config = dict(
    init_std_router=0.0344,
    init_std_qkv=0.0655,
    init_std_up=0.0655,
    lr=0.00235,
    lr_mult_qkv=0.4,
    final_lr_fraction=0.0,
    batch_tokens=65536,
    seq_len=384,
    doc_mask=True,
    steps=7732,
    dataset='wikipedia_en',
)
Below are experts of layer 3 (counted from 0) of a mixture-of-experts language model. Rows are named router (the router's row for the expert), up (a neuron's input weights, with its number) and show model dimensions 0-95. Each number is 200 + 30 x the weight over its row's rms, rounded and kept within 0 to 999.
After each expert's rows: "gets" lists some tokens that make up at least twice as much of what it gets as of all text. This comes from a sample of Wikipedia text that the model never trained on. Tokens count by the router's weight.

# expert 118
router,190,200,178,169,171,215,191,212,164,243,223,170,236,198,259,191,222,217,245,231,151,269,247,204,153,189,168,225,156,231,187,187,244,215,160,235,197,196,178,196,254,195,172,205,199,221,189,210,209,190,212,161,217,163,188,191,162,196,217,218,225,176,149,221,172,154,227,216,216,228,261,156,224,208,223,177,170,283,195,208,152,190,184,228,158,193,181,185,201,170,221,172,273,190,199,195
up0,169,204,222,195,193,250,200,180,208,168,180,252,172,194,257,185,230,181,215,214,177,171,236,256,217,186,247,187,218,202,223,167,215,136,187,159,179,137,230,241,206,150,241,204,181,155,158,222,191,151,195,238,199,210,192,181,190,213,211,232,157,166,158,204,199,216,192,206,205,254,223,236,161,176,206,161,239,239,155,185,230,197,237,180,238,216,204,203,166,177,135,183,207,227,185,254
up1,244,192,229,264,230,186,246,220,151,202,189,195,237,214,239,215,177,152,202,141,210,199,204,216,150,217,164,194,123,205,163,241,211,197,208,207,208,202,183,189,204,206,155,164,175,202,211,162,174,218,164,153,204,198,205,177,248,217,266,190,188,265,185,214,218,207,201,177,218,176,241,164,211,147,179,262,160,223,219,198,172,224,204,201,193,146,215,225,199,204,149,163,231,179,237,170
gets: " |", ")", "ers", "s", "ard", "er"

# expert 123
router,234,202,168,145,195,210,204,211,203,197,227,259,249,204,248,181,204,199,242,175,239,216,143,184,159,181,220,223,166,256,201,193,230,200,165,165,166,206,198,188,216,210,136,246,142,218,185,183,176,185,214,204,183,165,219,183,212,161,210,216,212,167,176,175,170,214,234,229,236,233,214,170,169,250,255,165,215,207,202,213,229,231,158,205,163,222,170,153,239,156,216,175,264,191,235,225
up0,244,222,237,254,172,195,187,178,184,196,243,201,174,254,196,206,172,222,182,261,211,230,163,223,223,192,213,171,175,179,186,213,154,227,189,174,174,203,177,132,226,207,234,191,158,185,234,201,146,178,197,121,188,183,134,141,188,218,180,243,209,264,248,154,209,210,194,191,252,227,228,220,173,240,165,209,162,168,193,210,203,219,200,199,178,222,240,221,171,231,209,176,189,206,196,205
up1,199,238,219,170,241,182,162,199,205,133,167,269,242,198,222,192,146,188,225,211,173,248,195,207,210,203,240,252,185,171,162,184,209,162,189,175,174,202,184,223,211,172,224,173,218,169,204,141,188,187,165,249,212,206,208,239,119,197,188,191,180,179,166,192,218,212,193,169,205,218,189,158,205,216,224,184,195,139,148,210,165,225,275,197,200,238,170,211,221,202,230,188,230,162,241,162
gets: " |", ";", ")", " –", ",", ");"

# expert 125
router,172,253,251,172,202,209,247,229,160,184,205,211,150,178,204,185,192,176,201,176,214,202,156,220,255,153,158,267,181,193,222,166,178,203,138,186,208,202,200,245,189,225,212,150,197,180,208,153,205,203,205,204,186,206,201,210,210,187,204,228,184,211,216,210,185,177,218,240,157,202,199,259,237,260,188,211,218,175,140,179,232,183,196,176,135,194,200,185,177,184,265,183,280,198,171,162
up0,193,187,228,211,225,200,131,201,193,181,211,202,174,209,241,165,203,203,164,148,159,215,167,259,183,171,174,230,235,205,216,229,230,249,221,198,199,122,188,170,114,240,196,191,237,180,185,209,211,204,222,189,152,192,212,202,217,193,188,134,238,173,214,158,227,180,222,248,239,209,189,230,150,229,174,217,156,205,221,222,193,187,206,232,248,255,201,230,226,175,222,180,214,235,200,164
up1,238,222,186,159,232,204,177,261,222,236,226,189,188,241,252,200,181,187,180,168,202,169,199,147,193,198,243,231,164,175,222,228,152,216,190,169,192,194,211,196,181,236,200,215,203,182,147,243,250,178,199,184,169,208,176,169,177,220,194,209,190,203,197,212,184,185,129,163,149,212,195,186,248,214,161,200,224,292,159,203,226,148,249,262,162,227,180,184,194,221,223,208,222,156,210,191
gets: " at", " by", " +", " for", " −", " to"

# expert 50
router,198,219,205,194,237,227,180,205,241,254,240,250,210,220,209,191,168,165,125,170,236,194,152,183,213,182,213,221,170,241,199,187,230,226,223,180,172,239,219,131,241,243,204,214,240,175,172,210,218,212,231,171,164,176,245,217,206,168,192,222,203,164,185,216,175,203,140,174,211,221,164,229,201,228,118,239,201,259,214,210,180,190,192,194,234,181,206,176,198,167,138,213,178,181,216,158
up3,137,156,212,205,228,213,216,227,198,203,170,194,175,193,160,173,179,248,254,205,231,220,237,184,166,230,212,190,156,182,217,227,214,229,182,208,194,158,194,226,163,211,227,228,225,206,150,232,273,213,191,227,182,202,236,224,140,174,175,212,141,181,211,191,219,197,245,154,178,219,205,201,246,179,246,165,187,215,216,219,139,181,176,230,164,199,171,186,191,224,214,196,284,158,174,229
up4,197,215,219,268,225,196,217,212,241,233,171,189,170,229,182,149,204,237,148,214,232,188,219,203,194,232,262,164,227,227,222,222,177,189,199,163,234,208,210,199,199,192,208,113,190,219,202,167,141,248,237,187,181,183,242,178,222,169,159,145,221,226,188,209,198,243,212,185,164,200,204,206,194,191,246,174,179,188,221,197,233,192,127,216,240,207,221,171,266,196,227,238,164,202,242,184
gets: ".", ".\n\n", ",", "\".", ").", ".\""

# expert 44
router,225,182,205,231,225,161,183,173,229,135,185,172,193,201,210,186,189,200,250,218,212,209,161,202,271,224,236,189,169,224,240,193,185,226,208,225,180,161,218,259,145,164,168,190,208,182,232,244,226,189,222,152,170,129,203,219,164,230,227,175,160,209,175,208,213,156,168,203,139,174,238,191,208,231,246,193,218,253,218,155,192,226,181,218,233,249,208,204,186,243,170,208,210,214,175,235
up3,179,248,257,171,211,233,188,222,219,184,223,178,247,255,145,192,148,180,149,143,234,223,184,170,193,202,249,157,230,149,189,159,195,170,166,213,227,216,176,205,157,196,196,237,214,160,205,217,198,241,199,196,185,235,211,188,226,195,198,188,127,159,192,178,158,188,148,150,199,206,237,193,191,225,219,243,259,269,193,207,185,183,234,192,169,216,218,215,171,200,197,222,198,209,225,199
up4,222,171,189,224,204,183,186,208,220,180,170,174,198,168,235,207,210,193,218,224,181,133,249,194,209,228,229,171,194,252,248,229,208,222,230,213,212,221,159,208,178,237,207,169,191,218,191,242,216,154,210,281,186,201,148,200,192,193,138,153,226,245,188,172,182,250,193,148,180,186,187,160,171,202,198,202,217,228,205,152,267,147,207,150,188,165,201,229,201,169,176,221,153,242,211,165
gets: "ol", "an", "is", "i", "o", "r"

# expert 96
router,209,227,219,172,213,199,252,206,180,259,235,184,240,161,214,193,240,192,162,163,220,230,158,207,177,173,247,227,170,255,188,164,223,217,178,209,136,226,171,201,179,252,201,206,192,185,211,149,190,226,234,218,230,190,215,212,160,173,177,228,267,169,227,178,225,215,164,174,250,237,182,246,150,204,202,164,250,228,174,241,188,222,172,190,202,207,177,158,198,158,174,218,177,165,214,161
up3,183,223,182,241,218,207,203,211,197,156,176,210,204,209,199,195,166,218,195,213,202,207,211,218,175,278,184,159,220,225,251,201,182,168,186,203,233,237,269,191,174,149,214,191,187,246,210,173,221,213,233,192,250,161,225,159,199,167,183,195,238,210,150,181,219,239,164,162,190,217,218,235,252,199,214,174,209,180,237,196,246,243,205,99,173,141,148,191,216,169,174,216,173,216,204,207
up4,201,167,215,186,223,182,204,255,215,197,219,182,183,214,190,225,206,233,166,197,193,188,242,198,227,181,163,183,201,211,257,247,158,205,189,248,234,151,240,240,188,187,177,149,240,204,170,265,201,206,200,207,228,152,208,204,199,209,198,199,232,210,225,222,233,237,174,159,183,198,159,166,200,202,179,159,192,242,198,172,291,174,145,240,172,174,211,155,257,203,233,213,203,192,130,202
gets: ".", ":", ").", "\".", ".\"", ";"

# expert 127
router,212,223,224,210,189,207,176,200,215,159,230,202,185,247,240,245,225,171,243,155,214,224,154,179,225,210,255,218,172,257,137,185,157,211,192,199,159,169,144,232,233,188,187,228,223,175,170,192,231,182,230,266,208,156,148,171,234,161,182,170,194,231,209,191,206,243,186,202,219,204,214,201,204,234,164,222,153,201,198,179,234,220,164,174,183,175,157,174,249,180,265,222,236,208,210,198
up0,171,216,213,209,234,184,252,194,158,194,191,233,157,225,199,221,206,216,179,198,230,143,189,168,191,179,228,177,239,215,205,201,214,210,237,195,212,140,212,192,237,163,258,227,195,191,249,189,206,233,204,195,137,168,153,214,204,209,160,207,210,254,207,246,211,229,166,215,220,168,188,177,225,225,170,198,123,205,236,234,162,163,134,269,221,152,179,178,235,172,189,211,167,207,204,176
up1,210,217,200,188,180,219,216,263,183,221,241,236,235,266,230,191,211,193,168,200,252,191,205,248,296,213,164,225,140,187,200,172,198,197,183,190,203,168,201,169,182,206,175,207,237,192,225,199,205,204,153,179,213,161,197,263,188,227,205,179,137,206,219,183,184,191,151,174,155,209,164,224,191,177,179,193,233,172,217,160,232,205,155,253,156,192,168,182,218,168,180,215,167,218,155,160
gets: "\n", ")\n", ".\n", " |\n", "\"\n", ";\n"

# expert 8
router,173,186,230,183,176,224,204,226,197,249,168,185,222,227,217,155,211,173,220,167,211,187,147,153,160,173,192,163,215,220,198,202,241,192,145,195,157,202,190,275,224,191,211,224,225,161,191,189,216,140,189,278,219,197,167,264,151,259,212,210,166,230,177,203,187,236,172,251,212,214,174,209,229,245,177,160,179,195,215,209,215,164,191,203,198,159,172,198,222,237,154,212,216,247,204,220
up2,222,207,148,199,185,177,138,264,179,219,176,181,189,165,204,208,224,220,195,224,219,241,234,238,207,199,226,239,218,211,205,135,179,202,158,233,194,197,221,197,164,182,222,233,222,187,169,173,233,177,239,223,167,175,230,177,184,185,165,216,212,230,216,134,167,259,184,171,231,188,204,180,221,170,202,222,164,187,168,134,178,152,204,185,253,205,155,227,163,205,256,191,232,235,162,238
up3,159,208,209,180,187,176,200,205,199,183,209,234,167,185,219,216,231,165,223,119,225,186,235,207,156,205,206,220,148,158,180,199,203,229,177,247,217,235,236,204,258,188,189,216,176,190,269,223,233,180,175,202,235,201,176,210,236,181,233,208,140,239,192,169,198,165,161,183,206,213,185,275,209,246,188,205,209,196,224,124,237,235,258,223,184,197,186,176,186,219,163,225,155,165,214,179
gets: "|", " |", "-", " JPL", "incumbent", " *"

# expert 51
router,184,202,205,246,223,190,245,225,236,253,200,262,107,210,218,240,161,207,220,167,211,156,233,215,236,171,218,194,232,216,248,176,250,214,188,159,151,165,225,203,191,166,236,201,192,240,155,157,194,252,232,166,213,159,206,201,150,182,195,220,193,191,219,193,169,201,196,174,174,195,190,170,219,153,218,252,205,174,171,158,182,206,193,267,167,211,200,186,207,208,199,177,198,236,203,170
up8,212,197,264,197,181,209,215,169,180,204,248,161,195,212,173,181,181,176,220,195,200,210,223,202,195,264,209,234,187,198,222,220,203,208,215,153,158,201,217,148,257,240,199,257,166,194,177,166,193,203,196,239,214,230,209,221,212,212,189,147,153,240,184,180,154,192,149,149,221,168,138,237,183,185,220,177,175,205,147,153,200,200,175,262,182,213,175,263,241,221,170,215,158,224,224,228
up9,207,160,198,241,219,154,191,219,135,192,199,251,176,215,187,132,226,247,181,183,199,184,220,239,209,156,229,229,219,187,240,210,195,180,175,230,187,203,156,190,209,195,226,140,265,209,162,206,165,141,277,193,138,222,170,240,243,221,187,227,198,207,172,173,207,203,166,153,218,151,214,203,188,194,237,209,231,225,192,161,198,202,214,196,220,235,192,177,246,230,228,159,217,199,189,217
gets: " to", " was", " would", " not", " is", " had"

# expert 27
router,234,231,177,151,192,165,186,196,150,231,241,188,223,222,217,224,217,173,243,183,131,215,266,192,199,195,181,184,149,252,190,182,248,181,252,189,231,224,170,193,236,221,154,185,146,224,176,202,197,209,186,193,200,161,162,237,210,187,161,222,219,202,236,194,233,193,188,199,199,230,243,177,244,201,215,208,210,208,215,246,219,149,147,215,238,257,136,235,189,231,228,190,196,164,181,186
up7,225,141,259,160,239,204,290,211,219,135,203,178,190,221,214,133,227,208,230,223,212,171,185,224,265,191,161,192,205,183,184,191,195,208,211,171,202,263,220,236,194,186,184,155,202,163,186,181,203,196,197,187,261,170,192,226,140,195,208,194,253,165,163,195,178,180,170,175,212,209,215,196,193,126,203,178,176,175,224,223,197,203,161,195,200,190,182,158,199,255,173,241,196,208,207,196
up8,212,187,209,212,179,239,217,203,173,189,223,286,207,234,179,175,203,144,155,186,201,214,210,169,200,198,221,189,198,173,155,231,247,145,181,159,210,245,194,181,197,186,239,160,175,185,164,226,194,237,233,183,149,235,193,239,223,190,201,212,204,189,197,142,214,167,166,166,179,209,194,193,255,205,234,243,206,195,219,216,216,159,200,175,245,299,179,220,231,145,200,167,184,230,209,224
gets: "0", "5", "1", "6", "7", "8"

# expert 67
router,204,191,209,227,263,181,249,238,250,228,231,223,157,259,225,207,149,226,167,190,147,135,152,261,239,169,199,214,234,234,203,159,226,204,193,161,226,158,220,191,189,141,218,235,189,241,167,171,233,214,227,191,191,212,180,187,228,147,171,180,181,181,184,214,179,247,147,182,196,205,209,174,191,172,187,219,234,203,197,166,244,182,198,252,166,209,229,187,203,189,225,200,181,184,191,211
up3,188,227,211,151,202,173,180,204,216,201,227,230,176,199,166,231,210,185,247,244,175,196,233,251,237,192,214,251,226,150,134,161,203,205,228,208,153,245,150,194,231,171,171,179,173,197,173,193,261,177,160,213,155,179,195,247,214,184,244,216,174,192,176,200,187,226,212,203,250,175,162,199,178,232,214,198,232,207,185,189,189,240,201,244,231,205,190,249,206,162,171,257,239,193,149,255
up4,204,227,201,228,271,164,204,208,221,200,152,222,166,233,163,237,197,216,241,157,189,155,195,206,195,178,165,235,208,204,204,231,199,181,194,179,223,197,185,194,157,225,206,194,172,204,162,165,168,226,189,204,218,221,174,178,166,172,132,150,146,182,167,192,224,167,147,224,204,264,229,191,239,168,185,233,237,184,155,213,222,168,246,215,212,168,182,203,135,202,243,225,155,240,210,157
gets: " was", " is", " are", " were", " has", " have"

# expert 41
router,217,189,186,167,189,164,189,164,189,181,166,193,198,183,249,252,150,177,158,198,201,189,257,203,189,219,164,234,223,149,146,183,183,238,196,226,242,150,184,222,178,193,146,198,259,194,158,217,232,254,216,187,188,196,162,204,227,208,227,148,156,211,191,240,193,193,171,243,228,203,187,235,213,194,209,231,204,202,204,149,192,237,188,250,254,221,237,200,236,140,240,210,184,161,179,210
up3,186,205,214,169,276,165,209,165,184,209,237,183,194,167,213,250,168,111,235,147,197,187,217,162,214,161,188,255,195,221,198,213,222,180,204,200,190,226,212,188,143,187,239,228,190,172,207,262,219,191,167,208,221,208,254,176,161,243,218,215,223,186,235,270,164,233,207,209,184,215,143,227,209,181,192,207,194,179,224,194,196,169,236,213,184,149,210,219,214,135,191,159,215,213,226,187
up4,153,181,218,201,211,212,229,235,148,184,191,214,180,182,190,238,162,235,231,182,191,164,199,255,193,219,229,225,240,204,214,197,171,221,189,189,168,243,203,273,205,260,213,157,216,185,214,211,208,210,236,163,196,229,198,113,219,261,163,144,202,196,194,182,206,181,235,207,196,225,135,238,171,207,188,221,176,231,213,197,212,140,193,146,191,191,186,205,186,247,222,159,164,151,218,180
gets: "re", "e", "ro", "le", "ar", "ra"

# expert 120
router,199,231,190,178,189,164,210,214,196,147,212,182,208,252,199,183,196,231,210,168,160,207,232,213,135,200,245,221,236,156,201,184,214,201,247,184,231,244,175,173,252,239,239,201,166,230,191,182,217,202,144,281,240,190,169,219,192,201,163,179,157,185,227,228,181,183,211,159,184,204,209,227,220,210,232,182,190,177,245,236,232,201,198,157,235,179,150,194,211,257,251,228,146,175,165,196
up0,189,151,218,157,170,257,170,254,197,196,201,194,177,227,213,193,173,206,240,215,269,200,175,193,169,191,191,226,167,221,247,169,199,161,191,203,171,185,201,208,239,247,253,188,240,177,168,209,243,168,150,187,202,144,218,190,171,176,222,166,254,206,194,199,196,204,162,202,210,192,197,173,177,177,230,142,208,222,240,212,225,217,187,216,261,171,241,239,228,172,224,211,129,182,185,253
up1,164,184,182,196,154,212,236,158,160,242,184,160,207,163,222,278,164,193,211,169,144,170,189,227,190,272,154,203,178,201,241,178,214,190,220,233,211,184,220,200,182,188,173,164,240,199,213,173,208,199,188,207,267,203,192,147,218,202,237,196,287,203,144,211,237,216,249,225,213,164,195,179,189,171,200,216,215,178,216,205,242,228,187,219,219,160,241,190,191,243,175,181,174,196,179,165
gets: "0", "1", "2", "9", "5", "8"

# expert 56
router,190,235,225,226,250,191,202,215,236,186,209,222,161,243,222,205,177,177,166,183,240,154,165,208,255,209,249,209,185,235,175,196,211,190,238,137,169,212,249,161,217,230,186,181,259,190,157,202,221,202,233,258,205,191,182,180,230,155,172,218,188,208,163,235,202,222,153,172,215,204,148,220,209,225,155,258,192,257,174,146,196,178,169,166,245,157,202,188,178,169,192,222,200,202,203,168
up2,147,236,180,230,232,212,240,193,225,156,217,170,253,219,211,151,205,228,199,213,246,211,194,183,167,226,172,204,141,221,247,212,164,224,140,213,205,168,227,194,181,236,164,141,205,217,271,234,206,242,144,169,207,180,216,205,233,206,174,206,204,227,183,169,145,209,242,191,236,164,195,249,213,231,172,189,201,222,175,171,203,204,129,191,142,173,211,186,212,228,190,188,223,210,213,196
up3,250,179,208,209,102,217,188,197,225,229,148,236,230,161,194,190,216,219,206,199,194,176,175,216,133,155,153,183,268,193,240,232,164,186,214,245,213,163,163,199,177,195,168,249,144,201,166,191,265,183,196,201,240,187,195,189,238,195,178,172,192,169,170,210,189,231,163,168,199,156,202,214,222,189,195,209,197,235,212,178,186,210,228,219,271,216,216,210,165,186,216,241,245,192,199,200
gets: ".\n\n", "==\n", ".", ".\n", "==\n\n", " |\n\n"

# expert 1
router,192,200,177,264,228,215,201,218,202,149,192,164,196,194,240,162,196,228,226,204,148,226,177,150,240,201,211,234,213,220,197,171,195,208,201,238,216,211,143,205,172,146,166,224,209,235,230,199,167,140,237,163,253,205,228,250,201,243,203,222,254,170,188,184,188,158,203,264,215,205,250,169,264,217,241,153,188,184,184,195,147,184,195,159,207,193,187,187,183,240,211,182,178,230,180,215
up10,197,176,212,257,167,156,155,173,182,217,192,218,193,192,256,186,211,222,159,170,192,225,178,189,233,250,242,195,228,163,159,207,251,191,192,257,199,144,206,187,160,264,215,217,193,176,191,241,214,220,245,166,180,229,217,135,188,173,185,222,199,171,211,176,234,213,197,146,283,192,191,226,231,202,192,199,216,218,172,161,198,213,210,224,182,136,201,179,244,234,165,193,234,189,195,227
up11,190,180,206,232,234,214,169,236,162,212,192,167,163,237,195,157,201,130,193,218,184,214,244,232,220,223,266,187,219,194,178,214,211,231,171,219,176,189,179,233,228,158,182,194,238,220,197,169,219,190,164,174,196,204,256,199,237,180,218,243,141,227,139,152,215,211,234,206,183,175,260,214,217,189,231,242,219,187,258,150,185,195,238,210,243,169,191,242,180,263,209,186,183,192,235,220
gets: "s", "es", "al", "as", "ed", "il"

# expert 57
router,193,190,261,197,176,185,179,180,224,277,228,239,207,259,230,181,209,173,210,257,245,187,219,218,198,196,208,202,171,172,227,248,215,217,170,184,212,212,258,155,210,221,179,221,176,195,225,222,212,183,209,151,163,239,178,178,189,230,182,217,146,162,137,196,173,147,219,152,167,169,193,189,225,158,210,190,229,235,147,182,176,191,195,159,236,254,205,211,236,225,184,211,157,229,213,215
up3,159,191,252,214,193,183,173,217,233,151,234,250,187,248,226,183,200,178,169,192,176,216,209,178,213,220,178,171,150,220,194,137,232,174,173,174,186,187,181,183,206,214,244,202,227,188,217,112,216,141,221,216,224,221,197,184,137,205,244,203,162,254,253,245,208,197,174,168,199,152,142,176,186,209,175,197,185,215,218,188,171,235,190,172,234,204,205,224,173,173,222,247,203,219,254,198
up4,170,213,253,208,242,207,184,255,174,203,252,222,180,165,223,164,148,251,199,192,159,198,245,223,213,263,227,221,141,170,225,214,193,131,224,169,181,226,190,175,181,189,212,164,210,210,197,212,244,155,161,200,166,234,223,219,216,183,181,186,212,183,197,224,156,186,260,258,237,177,211,188,232,186,140,224,225,191,161,209,206,186,207,188,177,211,231,188,220,193,229,243,215,198,140,224
gets: "'s", " school", " family", " his", " club", " team"

# expert 24
router,238,198,185,174,203,195,185,209,232,174,243,208,234,235,190,203,185,232,214,145,160,244,218,202,155,205,209,218,183,201,189,216,154,215,235,168,219,236,198,188,208,253,192,183,169,231,195,225,203,214,123,233,267,157,160,173,201,183,171,226,168,181,239,246,203,129,218,176,176,206,235,185,177,191,226,191,201,217,223,224,218,201,223,184,202,196,159,166,272,233,247,237,133,166,189,180
up7,206,224,182,165,225,224,194,230,176,203,195,201,152,196,225,195,277,198,231,189,202,185,169,219,212,155,178,192,195,214,197,159,233,215,124,222,239,160,233,157,181,267,210,263,204,150,152,203,179,204,210,200,142,168,154,157,232,196,229,169,249,190,190,200,222,182,228,200,216,196,205,190,221,164,210,158,218,189,242,246,191,200,157,210,215,250,222,244,194,242,193,176,191,172,180,251
up8,206,158,223,145,197,219,265,187,169,199,229,186,241,139,242,238,205,176,143,214,176,173,165,212,219,228,223,208,221,213,159,193,191,207,227,189,217,183,212,205,178,237,167,208,198,213,175,193,142,170,220,220,194,149,197,213,169,169,144,184,149,216,206,225,243,199,198,181,179,163,191,258,227,199,176,244,147,156,200,180,203,223,224,207,226,230,197,171,202,248,212,205,290,231,231,175
gets: "0", "1", "2", "8", "6", "5"

# expert 92
router,215,207,191,139,194,199,168,236,145,205,193,195,220,240,196,231,239,204,223,184,203,243,154,208,179,176,179,227,237,237,201,156,239,199,175,205,180,189,164,256,258,158,163,194,161,181,187,220,214,208,238,209,212,172,179,199,215,154,193,216,214,153,200,192,246,184,180,200,245,243,238,203,205,208,199,176,243,249,210,251,234,224,160,256,191,179,186,175,228,123,235,178,219,157,156,210
up0,259,216,206,161,218,178,192,203,223,180,204,193,274,139,161,211,197,176,160,179,240,149,171,204,166,179,202,197,224,232,232,184,186,207,222,224,219,245,208,155,158,236,220,240,217,165,216,205,201,233,218,243,139,213,210,259,187,191,158,178,199,216,188,179,178,212,201,177,268,161,220,258,225,238,195,179,144,242,203,162,212,208,176,202,195,166,227,210,215,143,235,182,169,192,171,208
up1,260,218,165,221,254,224,205,179,190,227,168,267,160,176,138,209,165,181,160,171,185,215,200,212,158,251,214,230,173,193,197,166,188,194,202,209,236,209,221,203,163,218,173,231,217,147,188,203,179,232,231,211,207,205,143,182,177,205,231,224,211,210,172,188,200,165,167,197,270,193,233,183,190,192,220,171,230,273,222,259,221,209,216,250,190,227,137,212,180,146,162,215,185,216,195,193
gets: ")", "\"", "}", " \\", "\\", "):"

# expert 52
router,176,188,214,173,151,183,265,213,217,233,176,193,230,233,193,168,256,187,259,186,217,208,155,149,164,198,203,172,173,235,165,195,242,197,161,191,173,191,220,198,143,219,202,227,177,172,210,148,178,189,199,240,203,159,179,175,230,192,235,224,170,212,165,215,168,195,160,265,231,217,204,218,198,224,141,164,174,207,199,215,169,197,181,263,184,163,180,199,201,211,154,188,253,209,264,227
up3,205,203,198,193,200,195,163,221,230,148,181,214,241,192,204,154,214,198,243,230,204,227,127,291,211,189,217,237,195,188,235,171,193,148,225,140,146,211,216,189,279,153,192,218,187,194,180,244,221,173,204,226,204,231,218,189,169,216,160,158,198,163,190,157,155,225,188,185,231,199,234,226,220,207,156,185,219,198,194,213,170,232,177,184,150,225,232,231,214,200,250,211,188,214,221,158
up4,182,176,177,187,224,192,219,195,253,190,198,182,189,196,169,220,214,203,169,145,162,217,228,165,214,190,182,242,203,201,197,226,163,239,200,174,233,110,199,159,236,227,191,190,212,203,274,223,212,173,206,202,212,199,198,206,191,199,221,247,160,172,176,140,220,223,161,218,265,184,203,276,223,234,201,215,184,200,194,178,231,202,195,200,234,126,204,125,204,200,210,183,163,237,202,251
gets: " |", "|", "″N", ");", ".;", "Studio"

# expert 9
router,170,203,163,204,174,190,187,164,213,238,204,212,135,172,205,259,171,183,224,176,190,148,249,255,235,148,189,231,214,220,231,173,218,246,258,148,205,163,237,206,232,196,220,191,216,217,139,222,208,259,188,167,209,171,216,192,198,173,206,225,163,179,152,223,197,209,179,173,185,184,169,220,275,230,186,200,198,141,219,173,223,238,194,204,190,207,201,213,252,213,188,151,179,226,232,201
up10,197,186,188,224,171,188,220,235,185,179,182,211,214,191,190,156,233,161,140,226,227,242,157,191,260,188,206,202,177,185,240,204,195,189,211,221,221,180,231,227,178,252,179,157,178,106,191,182,225,240,186,176,215,218,224,222,234,188,220,274,191,164,170,216,205,185,251,133,236,194,208,211,162,194,164,251,233,155,196,213,199,167,187,216,187,199,245,232,152,156,205,202,184,227,241,209
up11,191,202,228,181,154,183,148,211,225,181,222,229,218,230,144,227,197,249,192,165,192,213,176,204,183,169,217,207,228,180,189,241,207,152,173,167,155,198,179,258,208,214,233,187,203,219,107,185,257,189,155,217,232,232,243,184,145,210,248,189,168,212,194,177,205,250,240,241,222,229,182,214,182,128,154,214,209,208,182,164,206,218,193,195,157,180,240,188,216,170,200,225,208,193,232,169
gets: " it", " also", " he", "ly", " not", " him"

# expert 20
router,174,217,248,229,235,251,246,212,179,225,175,279,171,207,219,181,153,196,158,181,181,159,179,193,233,211,224,174,175,151,253,191,178,176,171,165,165,255,214,183,170,165,246,187,190,198,190,172,223,207,149,182,190,186,212,192,192,240,215,230,174,216,189,207,128,183,227,258,181,216,207,187,192,210,194,186,184,166,178,169,153,154,194,140,198,215,191,184,268,227,243,205,212,176,203,197
up0,182,238,208,175,129,218,233,234,200,209,165,213,236,191,143,223,204,221,203,208,217,162,195,218,242,187,224,172,192,246,214,232,187,165,197,230,187,167,204,230,183,228,221,189,203,198,242,250,244,228,168,196,225,248,128,181,194,172,141,212,236,182,255,221,201,147,158,157,219,216,188,207,225,224,159,219,211,167,227,146,229,208,237,184,201,189,215,208,188,225,243,199,161,164,138,170
up1,164,153,217,245,160,179,185,229,183,182,211,228,202,210,192,186,199,210,189,224,223,236,163,213,178,213,186,189,194,238,224,221,172,168,199,233,180,185,201,207,193,212,175,222,255,191,223,238,112,158,214,163,242,178,228,258,229,231,229,178,219,249,209,215,182,173,181,224,239,262,188,240,221,209,219,232,211,202,230,179,199,153,132,264,218,201,201,148,169,184,233,228,220,185,149,162
gets: " in", " for", " to", " of", " at", " from"

# expert 102
router,174,178,208,234,171,203,159,202,209,221,221,238,244,189,191,174,215,202,216,252,224,188,206,254,164,213,206,186,196,154,135,239,196,171,192,183,203,257,179,174,182,169,222,196,204,229,193,185,185,241,164,243,194,181,176,170,215,169,229,178,168,151,156,196,194,150,238,236,204,143,166,180,161,223,237,225,158,154,172,270,222,213,236,165,207,184,237,188,194,220,272,182,208,175,227,225
up0,192,202,192,202,199,189,185,173,199,184,180,257,189,195,259,133,182,207,186,210,191,191,181,138,170,209,201,188,202,125,177,213,220,195,213,147,246,197,182,202,221,224,254,209,207,212,249,218,178,171,210,211,184,232,175,179,101,162,121,192,198,207,213,216,226,151,209,208,213,197,200,251,143,177,237,207,231,211,241,182,211,229,177,202,192,231,229,208,198,177,186,250,198,133,201,177
up1,184,190,208,204,211,202,251,185,175,196,173,206,209,222,206,169,167,232,225,204,222,243,247,190,237,237,213,166,214,220,232,164,219,211,151,141,229,223,255,214,206,166,207,248,189,196,208,230,154,242,217,244,160,214,207,222,200,176,218,172,171,116,176,187,256,186,165,191,209,233,122,173,166,183,207,197,231,217,132,183,269,201,187,169,166,175,173,230,189,208,203,193,178,193,199,167
gets: "9", "0", "1", " ", "8", "7"